config.yaml
d_model: 128
d_shared_expert: 0
moe_layers: [2, 3, 4, 5, 6, 7, 8, 9, 10, 11, 12, 13]
routed_scale: 1.0
balance_bias: false
router_bias: true
norm_eps: 1e-06
lr: 0.00971
batch_tokens: 131072
seq_len: 1024
train_tokens: 569200000
dataset: "wikipedia_en"
Below are experts of layer 5 (counted from 0) of a mixture-of-experts language model. Rows are named router (the router's row for the expert), up (a neuron's input weights, with its number) and show model dimensions 0-127. Each number is 200 + 20 x the weight over its row's rms, rounded and kept within 0 to 999.
After each expert's rows: a language model's description of what the expert responds to. This comes from a sample of Wikipedia text that the model never trained on.

# expert 47
router,194,217,190,168,210,173,197,212,202,193,170,230,184,214,202,206,207,214,168,209,191,214,158,198,188,182,201,185,187,244,210,189,236,189,206,228,189,207,198,169,218,238,172,222,230,187,225,242,207,181,201,204,182,205,203,211,200,214,161,214,216,205,172,167,192,196,194,191,216,177,234,208,176,223,199,201,218,207,185,204,231,196,181,221,160,156,175,206,172,220,191,195,227,204,186,202,192,208,161,252,208,166,214,213,195,212,172,216,210,210,203,188,226,194,220,202,190,201,170,225,206,205,156,215,208,202,193,215
up0,210,195,193,193,184,199,222,195,207,225,203,191,188,223,203,193,180,175,214,205,203,195,171,239,231,191,181,186,223,173,228,204,181,179,186,215,197,210,193,227,197,214,194,206,207,187,161,219,213,160,173,198,213,210,194,195,192,187,163,209,204,176,242,187,159,233,173,222,173,191,196,192,217,230,199,205,237,228,165,197,227,208,180,184,176,215,193,183,185,182,191,209,177,185,200,238,232,228,165,249,197,195,191,229,194,180,202,196,190,194,188,213,186,195,212,197,220,234,212,195,257,200,183,214,227,199,204,168
up1,210,182,218,172,223,218,196,199,180,226,205,175,189,195,194,175,199,214,215,227,179,186,220,216,162,182,159,191,180,175,174,252,176,191,236,214,191,182,192,206,200,159,232,197,201,198,219,199,210,220,183,185,184,218,231,200,219,222,210,189,213,209,185,229,203,192,207,205,212,191,163,202,205,191,235,203,159,183,243,184,198,238,225,185,195,199,202,213,209,185,175,197,183,230,227,197,180,210,187,193,200,213,238,176,201,210,210,163,165,244,206,215,194,210,199,177,182,230,192,179,232,217,216,191,203,208,218,186
up2,209,173,220,249,185,223,185,249,212,212,191,192,196,217,216,233,234,205,175,206,173,160,227,161,192,221,193,193,193,177,175,198,169,191,191,199,164,198,190,233,241,166,233,218,210,203,177,172,172,197,209,176,208,179,177,203,195,185,182,214,192,182,185,180,167,186,198,212,194,217,165,197,189,213,223,193,211,188,224,229,199,206,204,216,230,194,184,174,189,227,161,188,192,177,211,194,231,205,188,196,199,227,200,186,199,215,211,196,182,236,204,217,203,207,188,204,227,205,201,179,233,187,204,196,180,186,224,233
up3,225,211,172,229,191,225,223,211,195,181,239,205,229,199,205,213,211,217,193,212,214,184,184,184,184,196,210,178,180,173,200,228,159,179,233,204,224,231,174,207,217,228,194,183,199,214,196,235,137,225,176,194,197,208,197,196,210,214,225,192,173,198,174,208,206,215,188,193,193,169,218,194,199,213,219,198,212,221,208,226,172,234,197,182,212,203,145,184,210,199,211,181,171,185,207,182,189,208,216,203,214,180,233,183,215,178,179,206,167,226,188,196,215,187,204,186,201,218,210,151,191,219,221,170,230,203,203,167
up4,212,199,163,217,178,195,234,187,193,182,197,235,177,223,209,199,186,187,223,226,212,201,219,210,222,150,236,233,190,193,209,230,202,177,178,178,186,199,204,195,199,189,170,201,192,223,221,176,195,210,212,207,177,193,206,236,183,219,172,235,197,173,207,222,200,184,182,207,195,157,204,209,185,191,178,203,203,246,187,204,197,210,217,192,194,185,217,204,210,203,221,222,189,186,226,181,173,195,208,223,197,196,180,176,183,200,198,159,203,165,228,127,189,186,203,202,197,222,241,187,216,198,192,182,228,212,221,195
What it handles: Endings closing a word such as y, ly, ity, ically, way, back, ing, as in ghostly, publicly, imagery.

# expert 9
router,186,190,210,196,178,187,208,200,202,216,219,212,203,170,231,224,173,246,215,203,160,164,203,181,201,193,168,180,206,172,176,176,229,226,208,208,260,210,179,216,172,180,231,200,210,165,175,168,173,219,224,195,194,219,183,203,210,171,217,174,217,192,202,219,196,205,237,210,217,207,202,204,204,215,181,177,164,185,200,198,205,256,191,169,187,190,206,223,186,191,160,187,207,189,175,178,222,192,200,190,215,198,221,205,181,176,207,196,199,182,226,217,211,228,207,201,213,199,211,199,190,165,206,173,206,203,177,175
up13,211,212,178,189,187,212,198,258,204,179,191,187,152,215,172,174,202,193,186,177,203,190,217,208,193,199,219,208,210,159,203,198,203,215,199,225,164,222,188,189,189,207,240,182,209,202,217,197,203,207,194,221,184,225,188,224,164,232,187,173,171,201,195,215,242,208,208,189,195,170,219,185,226,188,236,203,188,199,200,235,207,194,159,234,207,217,183,209,199,204,169,182,201,198,206,184,167,204,191,210,183,158,221,210,195,227,223,186,215,146,208,210,215,227,182,211,211,198,208,199,227,205,161,220,205,195,238,195
up14,211,187,226,219,207,202,192,194,198,210,178,218,223,196,210,178,208,175,187,180,178,230,178,199,184,235,209,162,195,221,189,175,195,192,209,215,201,226,216,219,170,204,244,210,150,236,192,188,178,182,198,238,189,229,207,190,198,234,203,156,195,201,185,176,213,215,207,223,184,210,225,158,255,208,223,228,207,226,167,193,181,224,167,199,187,201,215,206,192,212,215,212,171,239,180,227,191,184,213,197,206,178,197,203,196,201,186,225,195,217,210,208,179,178,203,167,214,180,215,189,208,186,199,206,240,183,211,209
up15,179,228,220,191,184,190,177,219,220,200,189,206,225,217,157,212,216,202,208,193,196,208,221,207,218,243,190,185,178,210,235,187,207,201,173,192,187,203,183,211,200,169,178,241,208,209,203,218,216,208,197,177,183,199,179,242,188,183,189,173,223,202,199,216,213,191,199,187,217,157,200,186,215,189,213,177,201,164,229,239,168,188,179,204,228,200,218,214,227,188,167,166,216,204,188,219,164,206,179,206,179,180,253,185,174,208,204,190,207,249,196,202,218,215,211,176,212,208,215,189,192,159,209,180,220,188,219,176
up16,200,203,180,206,219,184,230,214,195,229,200,216,214,182,164,216,226,207,196,214,199,186,221,213,176,193,185,221,223,234,205,205,187,200,198,180,204,159,185,201,213,229,158,209,206,185,195,206,194,218,190,180,184,206,226,214,157,173,237,180,204,213,179,215,198,181,177,219,228,172,195,230,190,207,182,166,193,200,242,159,169,163,167,207,217,192,179,209,222,194,206,202,172,216,229,199,215,193,171,207,204,220,222,178,212,171,203,165,195,215,203,171,189,181,172,210,230,238,220,199,208,202,176,200,223,195,164,215
up17,211,205,228,198,208,237,187,211,197,194,213,201,190,235,194,200,196,194,205,205,191,194,189,209,199,244,203,190,190,238,208,177,186,155,183,187,182,206,218,191,227,184,163,189,187,211,220,191,189,183,189,191,238,185,236,208,192,223,195,170,176,190,218,211,172,185,179,217,186,213,205,188,217,232,179,186,206,206,177,176,231,168,216,204,195,173,163,218,200,171,239,202,198,184,246,218,184,195,191,171,196,236,180,209,187,203,171,220,214,211,175,203,174,199,188,186,217,219,182,213,192,179,145,182,225,190,218,245
What it handles: Standalone space or currency/quote symbol right before a number, typically a year or quantity after in, by, nearly: in 1850, £, $.

# expert 27
router,175,238,188,204,156,213,198,191,167,210,202,216,169,208,177,193,182,188,202,203,160,183,216,207,217,238,197,220,225,180,209,166,193,171,192,210,203,185,191,188,167,182,196,216,205,182,191,180,211,173,210,187,194,193,212,202,179,186,194,208,164,220,207,194,175,204,220,231,201,181,196,211,181,184,196,211,208,205,213,218,215,214,187,207,204,181,256,150,206,191,262,237,229,170,201,197,192,190,189,198,186,190,215,212,193,224,177,213,189,220,182,198,231,185,243,200,227,222,208,187,172,194,213,194,243,199,182,177
up13,231,199,194,199,182,219,184,223,193,204,177,177,237,211,211,195,194,228,175,178,190,199,182,212,232,246,211,200,188,179,194,215,185,186,204,210,184,213,191,202,183,191,219,182,207,198,222,182,179,165,193,195,233,220,184,189,212,165,193,183,176,232,159,171,203,203,184,201,185,203,199,214,190,195,234,229,190,192,192,236,190,188,189,196,184,195,210,224,221,229,175,206,234,167,212,188,186,228,210,237,174,221,180,220,209,194,223,253,211,172,221,166,224,227,172,178,197,237,189,193,200,193,184,195,163,176,189,215
up14,239,130,150,192,218,191,174,188,167,202,225,196,173,198,217,154,183,198,201,203,181,201,197,202,210,193,191,203,200,226,162,230,205,180,205,188,218,171,204,202,185,177,208,171,213,201,203,200,213,194,177,218,210,206,218,225,221,174,190,213,211,197,149,206,208,235,215,213,217,164,199,204,172,180,174,213,187,193,218,227,224,212,191,178,202,217,215,165,182,192,210,192,196,211,226,197,209,210,155,195,229,209,208,188,221,227,209,209,190,207,240,182,223,211,191,196,216,232,213,206,210,172,177,199,228,192,188,200
up15,219,200,194,172,192,259,215,210,203,181,199,204,170,190,183,173,184,186,156,161,183,176,197,188,184,192,174,194,205,230,249,212,200,198,237,212,200,235,223,195,178,204,207,167,208,210,191,236,206,211,216,228,233,188,195,197,195,200,220,178,225,238,219,196,207,232,188,185,211,217,198,175,209,195,228,175,197,151,195,180,211,222,229,216,215,215,203,200,214,202,202,229,201,210,173,182,192,176,184,198,219,218,177,179,177,196,221,151,216,196,199,201,215,188,239,200,222,214,201,208,200,223,213,195,168,201,197,216
up16,219,205,214,219,183,223,246,205,209,168,187,197,174,187,234,211,174,219,189,207,207,146,187,219,212,197,245,211,190,160,216,174,212,238,195,184,232,220,203,217,204,173,221,190,221,180,174,209,203,183,156,217,216,137,210,220,204,206,203,230,222,193,237,199,175,168,179,177,208,199,195,194,184,208,204,196,216,174,192,228,195,190,188,184,190,226,194,182,205,204,202,185,190,176,207,209,171,187,172,242,180,233,207,209,182,196,191,186,201,163,212,185,211,211,194,185,187,211,186,187,203,216,221,197,214,195,204,178
up17,202,216,213,203,191,207,184,203,208,239,202,175,194,209,170,193,201,192,225,186,219,178,244,197,180,197,193,220,218,197,172,197,228,177,213,194,228,233,213,208,185,206,196,171,218,224,229,163,183,184,159,210,177,194,180,204,188,216,158,179,228,202,200,203,188,201,216,227,198,185,234,200,191,205,192,197,205,216,216,182,205,191,184,198,222,178,221,206,229,218,202,202,192,254,176,207,169,211,237,187,192,193,250,199,213,176,216,195,220,166,201,191,159,213,200,201,200,159,204,210,176,181,197,178,184,163,227,237
What it handles: Later digits of 21st-century years beginning 20, and digits of times or dates in sports and event records: 2014, 2011, 20:30.

# expert 52
router,217,161,202,212,180,210,185,227,239,212,213,168,232,238,206,214,191,196,201,199,186,208,213,222,212,196,202,199,196,209,201,190,165,203,204,178,205,196,204,204,199,178,216,193,214,189,162,208,181,210,170,231,171,175,189,181,200,192,192,199,216,196,215,227,169,201,222,195,212,204,229,197,236,189,221,199,221,207,201,223,145,205,175,170,209,157,211,213,207,200,197,199,190,181,203,189,212,253,243,190,202,215,232,199,167,206,189,194,164,174,190,236,217,224,210,257,181,213,186,189,199,168,219,213,188,197,173,200
up12,175,195,218,200,217,161,225,229,185,182,179,183,179,215,197,209,196,207,203,209,218,194,183,218,181,185,186,208,179,204,201,186,221,185,234,188,204,194,199,194,244,212,186,210,230,194,192,163,144,184,227,230,228,162,234,186,209,216,242,199,204,168,206,181,206,226,211,207,207,232,228,196,157,195,195,206,165,194,206,160,221,179,187,199,197,211,213,198,169,192,219,215,203,201,202,188,225,189,202,199,181,192,184,202,214,204,211,223,208,235,173,178,225,187,190,177,197,193,231,184,219,181,179,238,198,154,183,202
up13,210,192,221,199,217,185,175,187,235,180,193,210,195,223,200,204,211,236,212,195,188,208,146,185,186,185,197,222,178,198,203,199,209,171,148,215,182,206,201,197,216,183,195,228,199,225,239,217,200,193,231,177,198,204,195,191,193,193,196,203,196,203,200,207,210,167,219,198,184,169,229,185,198,220,238,220,198,201,205,207,156,226,212,215,227,200,197,218,167,216,184,171,207,171,214,192,210,172,252,184,231,192,175,171,213,199,164,187,209,205,213,225,219,207,189,186,206,170,244,202,235,191,173,232,182,173,196,217
up14,191,167,219,223,180,204,184,217,242,211,193,215,194,209,231,172,194,203,191,197,198,181,239,233,160,228,205,204,207,221,183,208,218,198,203,146,172,185,207,197,185,206,222,194,197,186,201,221,185,186,168,209,210,186,243,195,179,233,171,199,205,203,184,192,169,157,199,224,183,199,227,206,229,182,194,227,240,179,205,206,209,220,221,198,188,213,209,186,190,224,235,185,179,212,202,214,215,207,205,237,194,177,179,169,214,167,191,251,210,179,200,189,180,206,222,200,210,209,221,203,191,172,224,220,175,211,197,185
up15,206,244,186,162,212,227,221,195,187,205,225,223,183,173,203,242,191,200,181,231,212,209,214,193,198,218,205,199,204,218,200,188,212,155,235,208,203,186,215,176,195,179,201,215,196,238,201,171,210,161,197,217,231,203,229,192,199,215,212,185,212,223,156,177,176,180,158,198,200,206,185,200,191,200,228,206,214,184,207,193,228,203,175,214,227,241,214,188,209,197,165,176,208,214,220,203,196,202,171,202,211,168,235,228,207,182,155,184,197,191,204,215,198,221,211,211,219,180,196,172,183,188,164,173,194,223,215,178
up16,186,227,173,206,236,211,168,192,221,199,171,223,180,182,158,211,219,204,196,200,232,223,215,200,199,173,223,183,218,199,162,236,182,240,202,187,200,198,191,182,226,222,187,192,184,211,205,202,175,225,222,176,236,214,194,203,186,198,202,204,225,206,165,151,207,194,230,172,186,204,217,174,171,154,205,227,198,207,193,198,205,218,202,217,211,232,189,236,208,200,180,209,216,185,171,225,183,221,188,214,198,202,207,213,196,202,214,171,250,188,167,167,200,225,173,196,204,189,198,191,207,224,184,177,189,200,199,207
What it handles: Bare space token after a table pipe, before numbers or signs in sports and election tables (| 223, | −12, | 64,01).

# expert 42
router,230,183,198,194,235,202,218,193,210,192,200,184,210,207,195,181,175,204,152,207,215,176,187,172,184,158,210,211,201,226,192,247,217,181,214,215,187,193,202,192,207,184,192,200,274,208,223,224,234,214,181,217,213,205,226,188,189,217,194,227,222,182,186,204,198,177,194,191,201,192,212,212,186,212,223,224,163,242,185,180,190,188,201,191,176,209,218,213,185,242,189,199,178,184,225,188,198,221,190,218,189,199,193,189,219,183,183,220,167,200,169,170,229,221,183,173,183,202,184,194,217,248,181,200,165,193,209,206
up0,193,212,171,221,182,194,155,231,188,196,195,178,192,231,179,203,223,173,215,192,194,228,230,185,162,188,202,198,224,194,167,182,208,200,236,164,203,208,181,226,198,191,217,242,175,209,198,220,169,178,201,188,200,231,196,222,215,187,230,180,200,196,198,201,227,209,200,221,220,218,199,204,199,202,177,200,192,176,221,170,246,227,177,232,181,214,207,196,176,176,189,187,215,215,164,225,176,201,197,235,218,210,205,158,169,243,229,200,193,178,206,195,206,208,223,192,196,203,218,220,226,195,181,199,183,201,178,181
up1,200,224,218,176,204,203,171,207,180,204,204,234,196,213,229,204,215,204,262,209,166,172,224,228,211,181,212,193,217,215,164,223,196,172,171,203,173,209,217,223,219,175,194,218,223,186,217,234,202,195,219,183,181,228,211,196,178,198,200,203,185,171,186,187,213,185,237,209,150,232,203,187,161,190,228,211,165,187,213,207,204,209,206,194,184,212,209,251,198,196,203,208,218,208,225,189,193,203,208,194,202,172,211,178,193,204,163,170,206,183,199,211,230,197,180,213,186,187,210,227,196,202,180,180,181,186,153,183
up2,221,212,206,213,177,216,211,182,205,223,214,184,173,207,189,230,187,197,179,176,204,184,169,204,203,200,237,220,181,159,193,214,234,187,200,221,204,220,196,206,201,195,207,172,194,228,177,187,204,180,154,217,175,198,238,184,212,224,202,209,219,196,206,188,182,195,198,161,209,188,228,221,191,205,187,172,213,196,229,210,201,211,205,225,202,203,185,205,178,219,226,204,203,221,198,224,213,237,175,199,175,188,203,205,212,220,197,178,175,256,152,206,160,219,234,151,200,202,206,226,182,171,193,186,195,226,191,171
up3,181,195,201,181,207,202,210,219,193,164,190,196,205,260,186,205,207,190,223,231,191,196,216,205,217,182,163,187,187,217,205,188,188,170,198,180,195,197,186,202,245,226,173,180,209,202,212,178,216,207,168,163,183,229,205,189,189,216,212,220,155,235,225,212,222,216,223,163,198,176,183,223,176,186,208,202,196,199,183,188,177,191,226,226,207,165,211,216,143,228,189,212,187,186,197,177,218,214,235,217,160,218,222,202,194,186,196,214,208,188,221,191,199,199,178,192,203,224,217,218,193,177,184,210,203,206,237,176
up4,178,205,158,206,205,187,173,190,211,193,190,174,222,219,199,195,215,178,192,206,198,207,208,214,201,193,225,208,203,216,214,175,211,204,164,170,191,189,186,176,225,191,192,187,221,192,183,179,185,187,224,185,239,247,193,213,195,195,213,187,139,220,218,181,185,223,199,186,181,191,226,195,185,172,174,191,198,225,218,176,200,175,205,224,172,167,202,192,203,240,194,209,210,233,195,192,179,163,193,208,252,229,213,238,243,208,196,200,228,166,229,179,218,184,221,205,228,200,187,223,185,182,195,191,190,197,197,216
What it handles: Closing pieces of words split after a short start, such as -at in heat and wheat, -ight, -ame, -ile, -ower.

# expert 24
router,167,197,186,174,177,228,214,215,230,193,193,197,229,196,216,214,220,238,200,223,193,214,197,205,209,226,174,191,230,192,184,166,200,188,217,203,188,218,231,212,176,197,195,214,196,166,188,183,198,173,158,230,181,173,193,198,203,188,190,193,214,206,212,206,186,185,235,222,178,218,207,221,193,178,206,160,196,201,238,246,183,193,233,167,207,206,232,146,215,176,233,212,212,176,175,218,172,196,192,221,170,204,219,230,219,224,173,227,192,176,195,208,214,202,222,195,202,196,181,179,174,212,206,201,214,216,184,198
up13,215,174,209,182,192,230,181,211,191,188,213,199,215,174,189,178,199,200,256,197,209,209,200,197,194,186,218,156,179,192,200,209,201,192,191,181,223,194,206,140,191,226,236,181,185,208,214,227,196,204,196,179,175,202,217,177,215,197,173,205,239,216,185,212,216,212,210,154,205,183,200,182,223,207,224,213,245,188,184,186,186,228,195,240,201,187,207,257,220,206,177,224,194,183,221,219,179,211,233,189,220,177,201,217,163,205,202,189,181,197,196,215,204,202,164,183,169,207,167,183,210,195,192,202,205,236,211,208
up14,203,167,196,173,223,220,195,192,218,203,196,234,184,215,177,203,201,160,198,187,175,186,166,216,211,162,207,169,164,212,240,217,219,171,174,221,210,172,206,208,221,197,214,220,210,205,168,201,197,167,177,162,229,217,195,194,183,183,238,217,216,199,216,223,207,210,216,177,215,205,191,215,211,160,220,188,188,208,206,208,198,215,238,184,210,215,212,219,200,191,216,226,236,243,185,218,217,204,204,203,220,182,193,191,183,191,197,187,217,209,239,229,191,202,195,191,203,201,192,190,198,154,174,204,237,162,220,222
up15,185,195,175,213,192,174,183,185,166,188,204,222,198,242,239,202,234,175,187,191,187,160,214,246,209,192,220,227,177,186,200,223,205,223,182,211,169,202,205,214,201,209,202,220,219,174,192,204,208,206,217,179,193,190,189,193,192,205,189,192,215,199,194,215,193,203,213,193,211,183,233,196,209,236,202,204,220,191,198,169,212,190,164,242,170,182,173,206,168,211,194,209,191,262,202,206,194,175,227,220,181,238,189,177,208,201,197,222,197,174,232,217,181,224,210,212,174,187,234,180,229,197,174,235,178,219,195,179
up16,204,211,200,176,191,162,214,213,223,227,223,193,185,212,177,197,206,192,191,204,195,241,177,195,229,215,226,224,156,209,204,227,184,204,172,230,161,208,195,176,224,183,197,244,203,219,179,204,168,219,196,199,186,162,183,225,168,207,163,202,171,193,165,200,175,209,198,190,237,166,199,193,178,177,191,186,201,197,223,205,183,209,184,253,188,216,152,214,189,209,208,186,184,228,188,217,208,188,249,186,203,187,211,200,190,172,189,184,234,195,206,216,203,209,181,204,196,207,197,171,189,198,206,196,189,203,233,204
up17,204,192,203,186,202,176,240,234,209,185,204,214,196,161,212,184,241,184,185,200,173,187,254,198,194,192,202,197,203,224,213,198,201,206,209,195,183,176,253,232,178,195,216,198,190,229,224,175,185,197,183,166,193,186,192,196,176,200,211,184,246,201,185,234,245,201,209,192,200,191,206,213,209,186,201,157,242,219,233,181,223,195,151,209,200,175,186,228,201,223,191,208,230,179,249,186,191,187,231,207,199,201,209,214,198,201,201,214,218,226,212,227,183,181,183,192,212,210,185,214,199,170,207,198,182,185,200,192
What it handles: First digit of a number, mostly in sports and statistics table cells, often after a space, dash, plus sign or $, e.g. +43, 28.

# expert 38
router,207,174,201,189,207,222,216,151,183,211,208,228,204,212,191,209,210,146,190,217,198,189,186,223,207,220,214,222,190,214,211,196,203,200,214,204,171,189,216,202,245,216,184,162,179,190,208,197,215,216,212,238,209,193,208,222,183,216,208,204,207,157,224,193,227,214,172,158,179,168,178,184,201,213,259,198,209,228,186,164,194,218,220,222,187,184,220,174,200,210,209,216,176,190,187,177,203,177,184,154,204,213,215,209,177,208,194,222,225,205,174,216,191,193,222,205,209,187,216,197,236,168,189,182,171,171,209,201
up0,202,218,219,217,191,222,219,199,186,156,222,191,175,187,198,203,186,183,212,205,187,201,182,185,183,182,173,233,197,179,167,206,202,249,209,212,165,210,197,167,216,217,207,199,204,192,234,182,219,195,179,220,152,197,217,182,196,191,163,184,175,218,210,170,226,140,216,197,215,198,192,217,186,202,211,192,186,190,234,230,219,181,177,182,220,231,185,191,199,209,208,210,236,199,205,203,198,193,185,207,225,215,210,214,189,193,203,258,175,183,231,190,225,181,190,213,215,190,196,219,181,224,193,190,172,171,180,221
up1,173,225,202,188,230,183,166,205,204,194,173,138,199,176,194,188,194,212,187,209,207,192,216,224,182,221,167,213,206,211,167,182,193,195,224,164,203,196,171,209,184,196,190,187,198,239,188,181,211,218,200,214,182,222,214,197,187,209,240,195,218,187,211,218,247,185,205,229,200,224,187,188,210,223,182,222,190,198,203,245,179,191,194,195,210,200,194,224,201,220,202,197,198,222,210,212,214,196,218,221,165,196,227,201,215,175,198,222,182,183,171,178,219,169,178,187,195,183,232,200,155,230,230,152,195,192,185,228
up2,209,201,212,215,180,233,225,172,156,170,198,221,210,218,194,199,215,191,213,182,178,181,205,192,216,228,217,230,204,178,191,178,215,185,191,176,207,206,202,161,240,167,239,189,212,199,216,203,199,176,174,191,216,213,230,218,205,215,165,190,190,188,200,204,183,191,172,214,213,225,196,209,183,203,226,233,192,225,197,198,184,171,210,171,216,172,199,180,200,232,171,190,223,193,205,172,206,152,238,186,178,168,211,190,183,191,227,187,183,178,198,223,201,163,201,176,190,224,208,202,194,223,190,224,163,177,178,215
up3,208,215,188,194,236,221,215,173,216,200,197,220,180,220,199,202,192,217,190,200,220,230,183,180,227,213,204,194,215,224,209,205,179,146,188,176,189,212,169,182,235,196,224,182,192,175,198,192,216,165,219,235,218,232,190,195,163,143,204,215,177,185,228,178,182,199,224,197,168,228,213,191,158,208,171,193,197,210,176,210,208,228,202,217,156,206,169,198,194,206,194,204,176,173,207,207,190,210,219,195,227,209,195,200,216,212,219,186,214,211,172,226,178,188,237,184,198,171,198,187,240,201,199,198,202,211,166,198
up4,182,171,206,188,178,189,217,198,215,198,243,202,199,216,212,232,188,215,194,205,221,219,172,195,211,199,192,211,195,213,209,219,176,177,206,179,206,201,193,189,193,188,194,198,233,193,196,152,187,207,161,195,190,222,216,244,173,251,169,218,202,198,208,170,163,206,260,211,238,196,173,216,181,234,215,194,197,176,199,231,184,217,232,204,170,191,213,214,231,217,230,184,183,200,190,191,199,200,197,177,215,202,226,208,194,209,189,210,179,221,193,172,169,194,227,204,187,207,218,150,208,172,211,194,226,210,191,201
What it handles: Section heading and infobox label words such as Career, Personal, See also, History, Preceded/Succeeded, Police, Notable people.

# expert 23
router,220,196,206,162,201,213,201,202,217,238,185,180,198,192,226,204,222,211,203,177,174,195,187,241,217,225,190,207,189,184,168,235,203,195,193,226,245,206,162,232,161,204,221,184,217,170,220,187,206,202,196,205,126,205,175,194,191,193,204,176,214,222,195,204,187,187,199,196,161,164,221,202,212,166,232,175,188,179,218,218,189,163,191,197,222,199,201,175,214,222,209,198,214,214,212,222,202,189,194,191,175,232,213,197,162,197,226,223,198,176,203,187,209,178,205,193,205,203,244,203,197,179,219,212,210,185,207,194
up0,203,178,188,202,181,266,199,200,200,207,191,224,182,208,199,244,187,212,171,177,212,197,226,181,181,229,205,218,211,190,205,187,193,221,193,173,188,171,193,201,237,213,188,185,179,187,208,193,185,178,211,200,209,197,196,233,226,222,214,173,185,200,190,211,236,179,241,180,216,219,206,193,206,207,173,205,218,191,190,229,197,225,226,158,201,178,202,186,194,194,197,211,187,157,186,203,174,231,206,258,188,210,190,181,241,177,182,185,171,226,199,201,172,192,202,178,202,189,168,183,198,164,208,201,172,197,213,219
up1,222,216,194,174,200,171,198,183,208,205,207,205,230,181,238,205,183,228,179,191,191,206,161,212,229,212,216,216,195,179,168,219,212,188,175,208,188,206,149,224,176,195,246,203,193,167,208,225,207,158,226,227,177,181,192,176,191,199,215,172,189,219,230,215,182,186,218,224,182,219,194,187,201,215,191,184,161,213,230,206,189,200,188,178,197,202,223,146,202,231,191,200,244,211,221,200,212,180,187,203,205,229,206,205,196,189,180,199,202,219,219,214,230,194,184,235,193,230,202,166,199,201,201,192,214,190,177,171
up2,207,187,246,269,187,202,202,227,222,210,208,149,165,236,230,185,214,216,241,190,208,226,200,222,218,212,194,248,187,199,181,201,226,209,202,173,187,204,188,158,224,202,212,184,212,168,189,180,206,173,211,206,210,211,202,199,195,183,172,160,210,213,185,167,188,200,223,193,214,181,239,195,201,205,187,196,183,213,188,193,203,213,181,178,190,217,187,173,194,190,203,196,217,219,152,193,221,212,209,220,188,202,201,218,224,188,188,218,159,189,204,200,213,177,171,214,200,206,180,199,203,211,182,214,214,215,178,185
up3,191,206,223,153,208,219,200,198,193,170,178,211,213,216,187,213,192,191,178,230,199,200,200,192,207,207,215,181,167,188,226,199,192,209,169,167,199,178,198,213,190,226,188,200,184,241,185,230,176,205,223,211,164,178,180,170,211,205,242,217,219,191,205,202,217,212,177,203,196,219,252,197,218,230,164,167,208,187,192,201,158,225,196,215,190,239,186,169,175,183,158,198,225,180,211,207,179,221,221,210,215,222,224,170,222,222,158,207,188,215,202,207,194,228,212,184,220,211,183,194,205,196,218,190,204,211,218,175
up4,172,228,204,250,224,198,201,228,218,193,182,190,227,184,195,170,198,190,143,230,180,199,207,185,208,215,166,236,218,190,185,170,202,194,231,158,199,216,198,212,195,206,225,227,211,178,229,188,225,193,165,196,194,183,193,209,186,191,236,202,169,173,216,188,180,199,194,210,176,229,216,222,216,213,225,161,189,220,184,217,192,183,186,157,188,182,224,214,193,201,180,192,163,203,230,183,211,208,215,193,205,204,200,199,220,179,190,209,231,233,186,182,195,193,215,221,165,180,220,174,188,194,181,213,193,195,219,199
What it handles: First token of a new line in lists, tables and match reports (space, dash, pipe, digit), plus sentence openers Many, Both, Some.

# expert 51
router,172,199,172,194,172,242,185,222,205,198,216,205,184,202,236,221,189,208,195,204,210,181,213,229,186,224,204,212,209,184,228,170,203,183,198,212,206,192,215,216,186,175,195,205,167,203,184,169,216,160,180,184,190,192,171,222,185,214,176,188,180,200,218,177,185,189,219,214,189,186,238,210,187,173,205,216,203,187,234,269,203,193,208,189,190,208,232,149,202,176,228,211,202,186,184,223,197,229,174,208,185,163,210,199,208,233,196,192,203,204,184,228,231,238,198,210,230,196,214,188,156,199,177,189,213,200,198,194
up13,204,221,192,174,194,221,225,232,158,195,178,207,174,177,184,214,208,203,181,219,199,204,267,211,173,188,200,191,188,229,191,185,184,219,237,179,234,181,208,187,183,211,209,187,205,190,193,183,205,202,164,195,218,152,193,203,171,178,182,225,194,182,214,206,228,190,178,204,220,199,219,181,236,228,201,182,213,215,193,186,214,203,224,214,244,172,191,194,233,189,180,165,205,197,198,206,198,236,206,190,189,178,222,198,159,178,177,215,185,214,215,188,177,182,219,212,234,211,192,221,203,216,181,171,216,220,215,202
up14,174,167,207,212,209,209,216,195,151,171,198,196,226,190,207,196,202,239,227,190,192,203,209,197,177,188,201,195,203,204,196,198,190,204,225,222,176,233,192,192,216,175,208,189,210,236,171,241,183,218,209,201,166,210,160,180,203,178,201,187,212,199,179,219,177,226,222,198,243,190,157,193,207,205,173,189,226,197,175,191,219,207,174,202,183,228,193,155,220,187,203,189,190,231,186,235,215,222,229,161,197,204,189,192,194,162,197,195,229,197,190,207,197,215,175,184,198,197,196,234,249,204,212,184,179,217,224,176
up15,238,206,198,212,154,169,196,206,198,188,172,207,206,232,191,214,235,208,249,175,177,208,226,176,213,163,218,187,194,213,193,211,196,186,174,192,189,206,205,195,213,191,201,237,237,180,207,211,198,214,217,211,196,190,212,182,212,241,189,177,163,179,187,195,181,222,194,198,205,185,224,177,186,194,208,170,166,169,169,197,182,205,215,220,224,161,216,196,215,194,210,214,169,222,191,207,169,172,220,218,235,193,222,183,195,182,197,164,227,207,204,220,216,193,168,220,216,207,198,191,228,209,240,205,188,189,165,198
up16,227,184,202,229,239,178,191,172,228,227,218,198,210,203,200,216,183,208,205,192,228,197,199,180,220,180,201,192,217,199,153,189,213,191,204,216,221,163,182,223,202,209,218,185,207,191,206,207,177,222,189,200,191,222,221,180,171,177,140,176,205,230,196,167,210,220,161,176,158,186,213,227,239,216,216,173,193,177,227,171,204,190,197,183,188,223,177,207,199,187,187,170,193,203,213,178,188,227,209,240,199,204,208,206,207,192,213,193,204,195,266,177,195,187,215,208,186,208,166,212,204,209,183,183,192,202,199,217
up17,231,168,231,191,196,178,191,217,195,212,239,214,199,187,239,198,227,179,223,180,203,196,200,186,196,176,227,187,174,165,161,183,218,173,189,195,252,229,245,202,186,197,240,210,178,225,206,199,203,209,171,171,224,180,208,199,220,180,188,215,241,227,203,170,229,181,210,193,214,223,203,179,190,200,191,177,175,186,197,170,204,189,207,199,207,168,180,184,223,178,205,201,198,209,164,204,226,187,196,202,228,201,218,193,173,206,190,195,174,188,243,212,192,203,195,233,204,187,171,209,219,190,217,217,191,179,219,195
What it handles: Digits inside decimals and large figures in areas, coordinates, vote counts and percentages: 2.45 km², 48°08′32″, 155,983, 26.84%.